config = dict(
    num_hidden_layers=9,
    hidden_size=160,
    n_experts=48,
    experts_per_token=6,
    d_expert=32,
    d_shared_expert=64,
    hidden_act='swiglu',
    moe_layers=[0, 1, 2, 3, 4, 5, 6, 7, 8],
    router_score='sigmoid',
    normalize_top_k=True,
    routed_scale=2.45,
    balance_loss=0.000112,
    balance_bias=True,
    router_cosine_scale=14.0,
    init_std_router=0.0255,
    lr_router=0.0011,
    vocab_size=8670,
    norm='rmsnorm',
    norm_eps=1e-06,
    tie_word_embeddings=False,
    optimizer='muon_variant',
    learning_rate=0.0103,
    beta1=0.95,
    batch_tokens=[65536, 131072, 196608],
    max_seq_len=2048,
    train_tokens=588400000,
    max_steps=5031,
    dataset='wikipedia_en',
)
Below are experts of layer 5 (counted from 0) of a mixture-of-experts language model. Rows are named gate (a neuron's input weights, with its number), up (a neuron's input weights, with its number), down (a neuron's output weights, with its number) and show model dimensions 0-159. Each number is 128 + 24 x the weight over its row's rms, rounded and kept within 0 to 255. Numbers have three digits each.
Before each expert's rows: "comes before" lists some tokens at least twice as common just after its tokens as in all text. This comes from a sample of Wikipedia text that the model never trained on. Tokens count by the router's weight.

# expert 9
comes before: " the", " a", " to", " he", " his", " that"
gate0:178170173105137091151124163130165140121094114135130111139133131097131168138116171123134135097128108169115149111100130125090160162111121120124092099127092158150156114133148108086126126147124143114107126096092127165139129121111110096118130166105139089135102159129107107172112113088114111132151091140142104099090163113142122144130125114062129147126073115121149130101145093121154101165134161111121130136118103114160143126111146139167161171121119094083118147130131141103172130083158128
up0:125089139100144127147122125118178120113109104136158113101182141137110155123147142103120119090119090144118108168120135146151135121115131126106142146129113139152193115142119143154138161116146104086153116131085133134125112169102153183141102128136100122085151060151165134121147129173145109158124131120114149115098141123114138123099129110111131091077120143090107105141123199129087086159118188144140115133080151140124130136113114121117094082109126149133113092128141114130141168136114117
down0:121151177136174156153078105126159106107159162148153140126116140145115167081161132154094153124142133126099113153147187132109131145123118103128114147105119177137138152093164141168159145151124123135178125131124116145127136093145132073169141141120144133167105114157196145106137143113170164138131145111104115100114136124137135163133184151138172142103170162133164143111105128172118127152096097125131122136130143146114115111118149139113132173152127139122147110102094146131108140150131115
gate1:108106130108147157105110130073143138155139119142142100124151109106071128087123121181134125104160146138141091129143187168139114143099114103142122149161125128129119096170088138136171106137146135111118128148142153118121114112082107180135115147131142149124132150103079129066147143140115117101088136149167134110066088093110139159153175089117125150157124137135140104106147112111133176146112127155133111152133111153137143097154154154149122121161110137133147118135120075137156146149127137
up1:094132144117122104146093144149155132117137118100098159086128140123137118188174104141112138157116115151082139095150104059118141132140117112109124129112133110137108132119145096134095156111096146165141162139123102115123139125165132091082138105120130076115099100124155161136118118145134163142151138112098141124179119109146131111132087130150116120154140087130120176130128128143101120136165163120084107130102122068145139151099127139108099164103141115133161076096147172133134101123167165
down1:131117097093112130138125096145149128185151118134119131098128161139143159148093123181193118142136144121145148118096083094113119141111131132164139121148128110124073125094147121071104126130130094104088110144144114131071151125163175135129068127178113154117114118156143163133157165141114154135101150127135165091145134128132113078136117100144129145132146135107089118121131137102125130144155140111106119136201088128145101174132127098140105152125121120165125126110122116109110112101105124
gate2:108144118105127125099091173144100132144145115146128122125068160118093139132111165138121097119097123123123095132101118147125137179076135160155146120138107148142096131110144126096120145119106131165150170124158129115160141150153182108152132130165178095116109125103095114131146136111123134159138117146143116131153129142104091180169108115087100202123167129077105152114120130098087108087110116125137145162142116121139084149103127130117120139156139122148137110146117095145140110161086153
up2:125180126129148172143134100087136150086154150142133129145132115156135100134135151163107151153118117117124138105138081130144163156081152116142146115115130131116149121130078133106123137142096104115156161128115158131148118138130126112104145152164140097123123105110164151153104100122140127147110112118137133133130152099110116144135142154165111105141127072078106141191164120120134134130112147122140168121152153144059075173118132170081093139127101136103146116167131060091124143113129143
down2:064118136096152149145127148113139157135133125156106125171114129164134119138168156139129084161144101136126095141137150164128174146124125143153132122135130142122128138149116117119125126127106153111182148187098147124208163095163131149108150131187150158176133129124126099142171112133104131112140124128088133113124142142162161149128106107153139119108114128111116086138142134101093137113099120115142166149112114111110115114129094091107131124137123092157137116165061083141166099118111130

# expert 4
comes before: ",", ".", " and", " in", "'s", " ("
gate0:145111138120116147141154152165112127117118114145142132125131127105087144096150126135127144133123148165174102106106119118136173120117122137120123131175095122103056159102094100160147133118120107151150104123123095168116118106126114078135104128100137121165162108145128117155119090116152114138150137145078160128127131129088133143133113129144127137131129150168069153111145145155115112122125142108110131138166100175185116095124115062101093181111138116151115162110149122159117144065152142
up0:156135097119144073129080083114119128135152068152120136121108131135130103164080126113121151121142119106125156161119154148141061144103121128155127120077131119195140119143147139098156128116148140134118118119144195136109092128135134170132129131130117139107139114129120108094134168078121141144118114095176093160090093123120110097116162127101123141132132134127156138126121143112102128129139085143126127132088129087127135128147136168093196133145133173135150116133114147101112128147078110
down0:124150109176126103128113140144141136130193145146086075118133114140129083112092123130162178133150113140169149123126148147143171130118125144089117140091142117142145108149089142118082130108124135127133140139174108116110145150135140159128102098147127102110116096140144152108139140123149129139112130158151096132069095135168158084130133138089114089178118146101106153189105114138126174129125098129136100103132094149154168100150161126151100103112129100086104141142155118144142150129115100
gate1:114163121111152128164128142135144123165139120101133156155128101145155121140118140150125178120175098112141127101113090139081189163098135103108124109129104155103112165180119117135114141158167173114059111157137108113131130154159137177112151143141107135066135169104147111119082110107129167121128098113117157119126111136154149150160085124143146145140116130145125118153127102110113114179130161093131143125158133143170144090114162132148104137151136103122147115158141140097145136133149153
up1:146109132132126139158121122133158077136147167125173154080084174101112134091118105140134092113136105098121104127134157158149120154152115122168158163157124111133141140145129116131126102096133135121126124152144116127176162121142106087149147148147124120050165114117188128098130153132138164124161157114116136150165122115110116119122144156144109127124168103131125126155086160135117122109109071113096128134148133129108113151130152144134112089113104188114117119111075122163100087141106106
down1:172093156097142149140131132129103126145137144132099157094138146125124091091087129113133089157135133097133121149136106136081122082124125136124147144115124079094111165136107129081088130109148119144149142149144144133137151111106136131125121109146113128138145143087124113131161114134166124120115132136169081120158143116094114108099155085110185155092118133100109092118136153114159170145128114060174147136142090130133103120087137136136162089115078135142127125128091115163100120121088079
gate2:143090100165083131146133106195093082141140124178110135084089148084153151134126133109099151163118124089118165153107128109134128108159084141151092136135190094130152103126096142134151168126129153143109111142161150113131160113119161132139098176163113140138107095133148123128149112137094136139117123145140111096105124169164159135148156125142139137132123120122100124147086159120068137140169124136166120132159148122125123128105095131104134108112141137084102139138099165113133137099132137
up2:107157128066134131128106133097127115149144160131149126145068135149115138124103103133156131140126112102138133136132142141099136120101130107117120122168100077129103154114126169168088114144125096126129083121130136127097132119157130114154126091102140142151145096138117125147173111158144128140118130117097134121141148168125143127139164072061138145153168134113173133113078160126146089172113124164138120188166124141149143140125104138084145124152145119132103092100135108161145105080122174
down2:154134154127120107136117155095103141101138170107085152125080115120104145112099114146142124096103124132149138168132135129151137119160088129138079158133152135148132136111131122133113159130141089132062134088110124126156119119079110166119145127165102120135156128096134106153087086136099136120147132137092158123122126111150133129136113089171120196146137119061103114127075146092114100141121187104139137119130116130142118127114130159122162143125181139102094121146166124151128124106174116

# expert 21
comes before: ".", ",", " in", " of", " to", " and"
gate0:158151134153165122129157139088131153123118122103114133127089141130120105130115145131171124126143110097103084078125111097085123137102131102120060113106130148137130126150129112112124186187093095094088133120097155159126125110115136120117097128120089137095144111162115136146161101129137129084133112163159130142115145122104122123128126123119137126117118116121102170184089174111181103160145153137116071076133158127117122180159112163156112126151144128158132129108125102119145135108119120
up0:119117119111135101100155119094145125127133085131158111135146137144153083122166079139146099135109104111146112076174128184104123140137129118090118111118128163131118116185100147105131110124107152106092116125111124131142154122130150172108129068107078155153120131146164143145111112151146104135098123124167163118148133093158147141076125151172139115134143132133165152111123158118164167185136132119144129116135174157138115113145152121116156144125127089115118142141085084158159145096144126
down0:168116137087125122142181135151134187135148114092109118094134114093144108094131134127103140145123112118142108147148125138084078093121136096133148148134160127112117153138094125110131153144096112115176104110092155110113116104147160149101124128107122103142114086081151112149112082165151168142135106148141172161122127125108176129148152140144116141118138133148175139142139069154105125105108124057078135109140111158126137130114163140137145161111173141116105120145110137156149151140111122
gate1:129141164101083143124131163108131151131110110084138117143110130135082145154146106138088169112118140152122135143128149148154126103133143101116107124070120132105129128156130150131124154154125113167107150085115134077138107148171112174136055136138078127142096128116142141146178145139107147115088125124130133127100119139124102110098149135124093141141141096131145135132140169115135154144144121135130122134085082156166122135089075109129163111143069170110101124151109135116119140072093141
up1:121156183131120092118096153119159104101097094106138124110095142086132156157174119096109135174113145142113159140151123083161105110153102171134169090128142148154117112134131144107139110132107135135084114124151120143151151123145145101132155134154129127145112123114116171133170142127112101122094126137137130118122122145132139098109164123186144107082107144138125143094153118109147112106135103123174132091133124109112136195165122108119185132091111130114152147135164131128153070102109084
down1:100155144111107151100128128168081188181076152175146127114111117116130103154130115136143154151154095121148161148129115120159112114093129153108145135130114113136126093120113127127174133129082142129139097126116146146152135160101153145103183150123130162133143149124120136094127095108128120112117166131113139142168119126161122094120125077134145162111113148111146167161106104098079177149162160094149127144151092123096120151126095161106131113100126142119078123105120136100138073126137135
gate2:130082123098148135120108094109168105117099121135177104153135128152076096125148128101125093149149138118109110101101138125113095131161187098125148098120127140164150137160108183114105146151104157125102084139107129119148125156141123104130119135185118167081125138170127121109145106085152100142103134117134149171135121089158116114145117184123163150165091125125161113085106123135091128133159092095121103128167142136163115119131107131138121111144097137145173141122105122113113119157145113
up2:152149113142127100147114109128122129135102123104156136163120112099114108155115120163165128145134131076139094164104121162184144129141092145136145110129138102089126145157155128122147128126090162156156126079154125137136121109143135143158105148088139098160121106115086109147134103181132171142152166118137140132182126158081148133126145103132181103130124114159099149154137145142143170169142151146128114183112147139097089137133146079118146142117134140087118104115131094171100102132152105
down2:073120156150124118119118110140089149120134143098094163121112107121161101119125127168123176095094111098164132146108095111144121111136095110103114149153155125142141146101148094101176135121169078098145084104130105104122100141147118160148132152114116143156152145120134136115177112127140119118157102104134146127090110142138072205106120097094126139112178147127127129149134136142164125163156118127103116128082088125120143074138147118152100132143165155135133126131119150131122098092152140

# expert 46
comes before: " |", ";", ".", "–", ")", "%"
gate0:105139102106108094128163116064136153091112088097142128130124055060160110176120119094115152112159102141115091130134118153120114104154102124067148107077143112116095152114136148146141169114118130124100138123089129144127139127132160128100106135159107148190115155116163106116110099138128122142094153140090135137115136147109115088127136167129133136095124109108154101134137161152102136098145142143113140154114136158160153146108125137092142132117120115076139110140134120108118110139146169
up0:131102109117139079118120131119094076137151148127106131121155087124124150143134119182096141150145130128122113103065108107143144158125123150148142166119179151104124134146181158162142080117117158091108114121100106160119128122139093111102124135130139147137098115129167103106106148129090145170140116111142129145105134149161139168112140177088121119118096117139103118102148152170141101097142128092118148122100090123157118174102127140116161121109141079114135159125062120148099110151130121
down0:106132115091145099155156145120186080121138079133084185145143123119146152096136138133109129106144095123148111140155136130149120125117161125131140097119115106121116129160169124123173130155108124090152122107110103136084113128083119121125099122169155157131145125132124151084076154091121150107108137120080147120168088146120134134105122175104159116087135084155158122163173128141139073148089136143132128147119136143151117129167115118164119133134111156128101132147147159105118127143173108
gate1:145095083100082143139152103112111110132139154146140122167146113089100142089105128168125141153117147091125147128134129105105143105104133109145104102149156152107111138119140087176108130138138137100086127145147102145132151129101128135168104164161155125114145129070119124088122132092121146151139087154124101130149113120067086082202131129086121098143096112134128124124151088123109144080086125114158090163113126122145138114091122089132096121111110147112146138116144154139107122124106123
up1:126133106124127121172127139151161125081140135125129092136117155127102113100133110144114093156140113109085124113142175155131146102105144104141091090095128173189122141156137139085139102082095173115123133159141150145115126147110118122131138156149127134094109128135066141104156163149145099145140099132104129176144087112095136123140171115125095149128131096140125106130146111180138136135178141092169079133124143127109165104101133160121140123129120159127123120136096173118133120109089087
down1:143122130143141147184130125137132158156136083177107112176106157135157125146110146170150190132161156115175145104113102064120069162120131102114108131123105143148132123121128128134124135097128147128117138121125153143127108126132168116149152119147150128079161129151103140098154111140113114122119152077102111121123151101104139096114142092173132141124142103083151086129129110135127131107132114146138125132159114082115189133125131115164108136144163167155117078096113109168133124096132149
gate2:163153115131144183120154141105100159124138140102170106078092152097104113140134119134099115158113151148135115203064148099128137121088121136121136137130156127116138141121111120156148174085108075159120124141121134108116119130108140154080083138122087127127130133147150121135095149108109101124144126129119155139134164131116160118136132123094182132148126138124091150122095122121124152159146136132145171108097146141162126119077117120122099126187122137151153094172148148167125139110093119
up2:089055155113108142133121096109115157142160103150100112119171107134140151096125097153129130107089148128137111136144071146115115136144115134134143114116126144100137102112146095117129119138126162128087141099131126154121125110140114097148117131148121091144131120070136107144189101140142123130139135145133128157156109133160093120110139124217094123160125093142082129115168151121134121132107097159104095115153141127134158117159141121093123143121120073126099181084152144091138091125128140
down2:126123140127145108103113094102086158120117113088125133126163109114144161072138160139155108138133071118120128128179090147099167138136072134163156147123141182145123114135162126140121096127153145127089099116122127155116103139094137126107098124171141111102116126116131169135161104165121144161153097153119162144140087088120154161138140088145099135119107074116089085112131159169117160130128129126129133135156135126111184120148130127135148133124119137110099137119136100103139072159116117

# expert 1
comes before: " |", "-", "°", ".", "|", ")"
gate0:157127141137101145129145125121101118142136123138089155138077122136144141151122123107164184140144161140137118109127157115150123150117114122181139159116117117146111131160082138118130143153139126159147149118119152129122136119124070140136116102110186077162132135114096135100127098084156096128097089129163131147111157140104087113133145134110118099137159176122118125142133128119125176101102122142151139122174134161116108111127193091121111136108126150105152076128164158139124212116135116
up0:130126123104170129159139139157156106096173176084124126124121169162145094150121140113091146141114159158157155186132121115126127107157156122148154092169144138169157141164107157096102119114125153135124161115132109142120153134112085120160107113103090119143116154136097096085132131078153124129115122129132141098127136133119099157110145122180129096124134129109126147134091122132158170119126084153147133165141126098142103139150165103123117130150165093101165097128116136089103167100091114
down0:078150103112182113133128198188143160105103155136091171113149104133138105120135115116128104143129102116132132122173174091106149128124143128160115158104143146136090126128121153098101142146107119089160126092105155120083161143127143129139140109144111118126127122120116122114164130166130136153139122127128129130096162141130185098088129143100100096123147142120146119150106145147162142125099173121095124162145116120183154129143109165133131122139098178147093158127116109130063124138124114
gate1:117191124137112097160114095154148109146177123090133114107139096148097152150137092124148117124142135179087143146149135107139148114186122109085148129103146181110153141140100140094148121127112196115110109132122126138145145162134102122091100162138113156133133123169122129090142132087158184125131098123124109133176124113092106147133093125138112137155088096125098134144140111122115150100129133108131167126124114120117102126090134139128111126141130118156090175121139130108135182078128111
up1:119162155137124106165125114106141127143169167142118141097152102133136107121141131133141148111164150148147153177131157150157113143095104111099182128088133113114137132139130124116141107107097128111137099121125157123115171186147131155123093164118171131163138121131133120170124133154149124138084112099170172137133097136132087118113174175172114160108128105143125158150123177157135184086173132130114106121178100118139080110127130142119094112117099129150145121126123140136156118106104162
down1:124137183108169087136102142151116089107151136129090115122092108119144134142147099075156144132122163091111155171185113111132140157151153152150116095149130080094157087096111132123131164096134155141175144123172152133123136111139116171127187137106148131126113116145149094119131131135084132128172177139132129128153124122103149117135072099130134093113125142141157130107140121110140136138122094138081155124155127106113124167166119135114142137165124128129101127144130104138143101172156106
gate2:130105099103121125122192131139097127089151134128151136110126092098169092135138116109154151131124125135121134139119152159114126144106112115154146108149151101115122149123064146109198122144159131141127141116151107122119141160170143097127123100123092099179126158103180129107114120128084140144109156118125106136139129120156151121114137119123138119113074131130106128160129103117133135136149134154182133170116150141149106137099165131116125157151120055109137138080096141137102120195126076
up2:076124182164161139123158120152152104171141111106109108120115163140123134114140135102123104129132130118151105142120118120074133162124146107133134171091135070107129132166093125124136101166118122121119138188120094114116176134129148119169156137133149172143117149169193153170167142111143145174129133123108132155133117106136115156178110142139113104117105125086148122141104152123129135167163110129111099113112114146119134162114091113133177169115167106143140164117128095129113126113135145
down2:120146098150136141158122105105139114103115119157135149128098157122146159133161114100118088099148140152133146139121105174102088155146141163132186154138129158142105151171144093126134140104097115112112136165129125117133150144098122098109137125172179157155143125111110111146170171083117149124168154142125077150124161134135126136108112119165085120090120115126136121141143125132134166127111113096146199102116082144116127162147148107134128165091129155163111148110150104136146117116100183

# expert 36
comes before: " to", " in", " by", " as", "ed", " "
gate0:145125136108203117114139134133099133158162144160189171104123115133134150134145117095144113153171122139101151128117119131140143170128129169164117122130140140118113141178143146145085164136115147129205142157117124134092081166106134129107124139080117158140120150124124111131158120121133103104139128122100154165147143145136143159121120117162134153119109121153134112116103170132117159068096144130109117141182125160128141081088133138126097104151150113176102139145116095140132157144122096
up0:108144119126124103133155109167115167136101139123146175124128120102138140159124156122090130132098129086171138141169087167107138110142132096121131126116134121077147166123145126156151126121141177135097152122051103137106126131096129145162121133128139120159120142105148113104141126156136147128160131137136110108176133118116110119093091108137105088061142063108115139184112111166109100159118134094139125146136143142136122107153116151113135138120134166110129105101178131106109146096085164
down0:089112146087082145142125111144114136101120160121126093166136182163118114131164116131141114103109157113149146125124123115163139096121152116116168115122137140135129148111091129100172086158116158144145121118083118183145126139147113131149092107126177085138133131181136101087150104121127147132095101109135120133121122115138126119133136119129134114132068119148124092159131118134129169146136160078143111149132130150063148113143136088111137146100110157083183135116135125113064126099108127
gate1:133104088147111118184139090148153143104105103111124128117142191156125152124131118124139118135102122147133129128101116144124101139094128110135085177121122145146132131089081125134096164112147114103120121113150096172133118111166101101091102136087123159134089144134141139093135146173133126123120121140108151140144117128106147142109113180106154126155152132119148171138132156138199153088131089102089097130100106137104169121131123152087150061142127136171126156136141105140146108145148146
up1:122096126157126096159123119118138147101122131121144116120141113096132140120122123118114149167152191144086114127149148122148087142120182108149176116113145104118109107109136154144068106138163170136174135163143099120141117086122098110130083202085120101109172148169124139116143120068159151124109144114088146127140150132114144118082101156101098136120102085096153140139130111145117135115160118141125149144134118103130111140153116124114127126119167138125136157148127095112113140145117070
down1:138128073175107145102163090147150139095094134140150115141141125125106142171123113125093104144128100156105133148167094126146120126162127161150110160115150103110129098110138109119098099106149125115139097147126159163187133137127116118139084159090129146152152117121128168130140076109188133134091086093158161115115115149119156121114144120100158132152109128138112142118173124124160182129135107132144157169146155091111123124139130158130138151108153106157095134144144147159136182147150151
gate2:143119126164142108117140135120131167099160121131152158137136127141170133127155122152139072132147175151148113121108152125092159143154123103104110115135132130134105139109162135125093118118129094165161131096136105117118140071129189158145084155125101133134125139108128153097131141164135160130129135141119116119155108146134118153142123131140114115151150114111141121112151139145150117165076096151157164110142155076162126154141086133153111092114113163153139143092132176145171146121224120
up2:140169148130110148116107108133168119145149175119127135134149118146182097144113110136093109129146107146131153140121117131149113125042113104117081131132104123126150147109138125130108116127165135128122162146121084112118156112113117135138136095146168126188123112149123113107119141074103143144145117117138122113125154094111098154164112169073123108100114171120156130120142148175124062095145109120177110115117140124159182138113179135172141120150155122132112128084120140144123144151125118
down2:140134065173173136099123126133128118112130159131128131111193129133164120147135138121142087133128094107149158127107173160155170126105096112116151105107119117145111145144143115161134150114142141123115192097132124125144106136160132202169128080139096151125123137160127149101195150127123114131113123140157133099102168114119155129112131128107122121103131160136164138155114127134118181182102096141139113144085122138137132121130146107148119106131135129134137138106144168155093145161085096

# expert 31
comes before: " |", ")", ".", "–", ";", "1"
gate0:117119151113124107137123110102126098099132092083112141141167137103133106151117120166114103141126118184106140090132115126096104176136136131139088155148134169164097105145134112150108129105134116098124050156129129143124137162149111194135091143116160147098099128128120130136145125137110133174155102117127109127127148129111150100104137150142155133184175166121101119072135138141167147112116137145078130131140107123151178122102170142114135135133175149129130113151158146163152129097122152
up0:155126086130163166112132154117112124118144131162152120135089088180096163122091148114116146145119126093147083155104172145116137145117115152136163119113128120099151133115131135127167142148120126145119148121167130107138140104104145101099140108121103140150130143100155099150135122091092132118129143112097146162124163148165166187175120087106088135110092107161135138165156130155093130157149097119156117150095143066110135134119088111087101144121117116105099121071132133129151105129148132
down0:172107126116138145122130146157125090107128137111089142070145113112109119151114156089075135112121104167155124142117135129146160085120152164135159092108082126150157135128117140110151135142129138143136113115140106140192134099135150135161140112134086069142177119125107118113089141108086098132115139122069133113116099160121092131172124164164151104112177097140127104139121144163133166133092115130165131132098157183100112129128102126129118148115115148175119132146121119137098123122116122
gate1:115129123134139138129137139163143158171127125145120126149122175129099151130136129129110155056132131165114106123137128114162174130114116099147087147179147080089098127095128101155153110139134137139133126117135111156100147183129115119141135128105132139169162132127104128133119127129144124107154127121051153104172128168118176174144129140134105136088133155129049145118145142133108116159124141103097151102167087122147132111117112104142096167098114131143142125116160123162115123111167102
up1:127087116123111136119113115114099097091125098088122122116151118102132118121136112125146113192099098080137151132119131125129081124121148129112164095117104155144188109150114155073109138132150125130084156097122139113141137084119171139120107115144152105105109137099180118093086156129121143120070121134168126142100139106141105103105180141099137096144118156101174114149156127133158128118110118190157096124117128136104091149143102145118144122168122121131107139091124118108145149158122095
down1:124088104140151121103158140136139112154120158116130137108087083127132120115089141085166118176126128109127153118164110152112144107114074114128161142117105165148171149116128154120113162118086124120113158119145107144094112129104146129108063128179178107147104163141134088146168110167112107130106108142088123125143124090193160100154145144119137124172145130113137121128103114083109156084102136122142113153137172118105122115106162133145137127128136165110114129122119096126098094123117148
gate2:100147118182152109087112151148107155168124168128133135125136120158137110139102115123136105131124126142125116160135156133146138151094134136138133122171116106126184148126145117155132067140154109132097113137169151116126112133123114152120091100144111150096112196116129146143135160130164101087131126134100138111118112109079137115150097103125091108138099115146130109170097123135165088125142127138131157150154144095086192110147168103161115134135138209116104093144138114125154115141157140
up2:089150170143124132108151121085125114139141137132118152171066129155132115111121142136134165137144119162128130113121126120148125167132146123160130156153084136117115145148112125121129083129112151151147087133183118089138144141096088130142122065121139136143105112151093133142154138110082118164095156121133141074123134128096103139132100131096083175110138180111150100157180140108136139092112108136108166131131147142121122135118147124180103122108160158135112137113159111117062137154146121
down2:167135145125125135096172103142116099154116182200100086122125140115123153093122131126139088128103127111134099118146134065176075139112174160134117148132110141110189131129143131144160129128144124118127115131151115160106116154094119164112118125095142145089136092151110127121132162139167127113127152126110152091149143137092102089140137155108112120121167106168153140166146164111133120154155173128154106132164142137113151114150175098114162112112128103148145122154118099099136135134123150

# expert 14
comes before: ",", ".", " and", "\n", " in", ";"
gate0:176165154111109122139120116114100102133141118148095142107122147107128098149140143117080110133078122097071162116134115111149109123154078109142185100086149144116147127148130133181110127081170115116080140099091104104134153095111118150150097169115139096165093091158174118157166123142143096157060107128115136112137150131141120161150110149108103160152093136127143097136113151147125144131132124130127129141114162138119134104104116119128129140134136185126135100133113135140109109148105115
up0:134125164162100134134129159200134165122111090094082136124108108153105132154140135141088105116133115095119112086134144130136112100136134106115108104096139108128136141117117120145091099115138128118096136144106099117162167133148136090120138109085171091119163105125152114104077086141153084136135164143116122103152116139142153102120066125123101131122125134149087157103105123132107122153139140110168138128126087121152169150133133086152080149121130148135065130135112173125118139085130117
down0:129129152128127122132128140128116108125143143061113128161076143125142117098159087139127125113081140063144126160139143122130162132107098148115130120099121117140154080111089138137125129110115192130118153130082115138177159128144140135124219094130131108158125134133144135126143137139078106109095133113118121183117140133129113115129123100154118161140116166153079104145115153102085144116113102140110148113127172108143110173114133138119080113157099139130106096155122127150095147113142113
gate1:118086101138101095112076056122066154123155092092134142112139138158140121145126130139156130117153159162111106124123104099115084149125113099108117134090124100152125114148129133093126133153131117153084101139153173146127101102162142154130140143075178103113119125105150134147154150115105145122118138098170155127153120087162121135081127090115150139179135095103099147103092096116139154122112146124150142123102119138086130144141112126130151156154115161147159125140136125125111125126182122
up1:107177160115101183155113137139153106154104129135111133134117172102107120140184156187146119099137087108103091099140154146129070125130125108107100110121106151134107127122137110111160150112152136138128152132118121125130129151095129144159106130106137166161116120151118146123131097126144166093125163167130151123128125114109076149176139137100104128092153179098127157135144105146170103132113114182135087130108113132122135109134102139149121115165139114067124140173133122160162107138119161
down1:135110127116065115134108152107140133124150147125142150098107126089100136113112131144138130130145086135137161150162126137117154136127100067124116122148164147149135138084102127126181123149145098093135155107132089116105174166136133111105110146120131182133152097109100164128129087155145125133136128161082148146117116091141129094138133167137103153126119144139154098133108138124095108168087142147140144119116113112160143100135125116117166110125106116113053180116107170072128129087144116
gate2:081155127139112116166159059149133119135133116152132138079109161137159167133114164142133147098143144142140128086128119101087148128101169149186090159153142116173128119100133127099115086122126133168128145085119101136117141172177123065113121137148107126143143090145148132135135117154147088121143133097127137141169116104147115104149125122110196126118112136140128144145095140090122152119152142139139113146156114123132136132096130142161146136123101115109140149103118107145152123183121076
up2:101156110155120127153136151136104097100161118157140124122113102105107125113104127089125181104144112106086114117098137119123152129168130132162126139116151119161163153144141146120134114105170132130150108145177094120157171178118124134128143183118161117127111146157130148142157167089137148138152129089126148128177140121090149122136136086136167115111138129164095111082100159144148160139135108101105126162160069136120083137178156118093158122112129106086115117143124143124129155090141136
down2:103149123090137110124095091122179163138154089140106101141103114101117169143143128122147123114104125144112102105126130110128139125121123138124121147120122119105147121103127132078118116099152102122168099097146080109148158106118179121142180145112103113168096116096089128146173144138130133115082124091092156093137150114076132157125134103078166133081130113069103167135159121171171094108115149128114113132150110132106158120140152168116141122118111118146124093136127156140155150140149115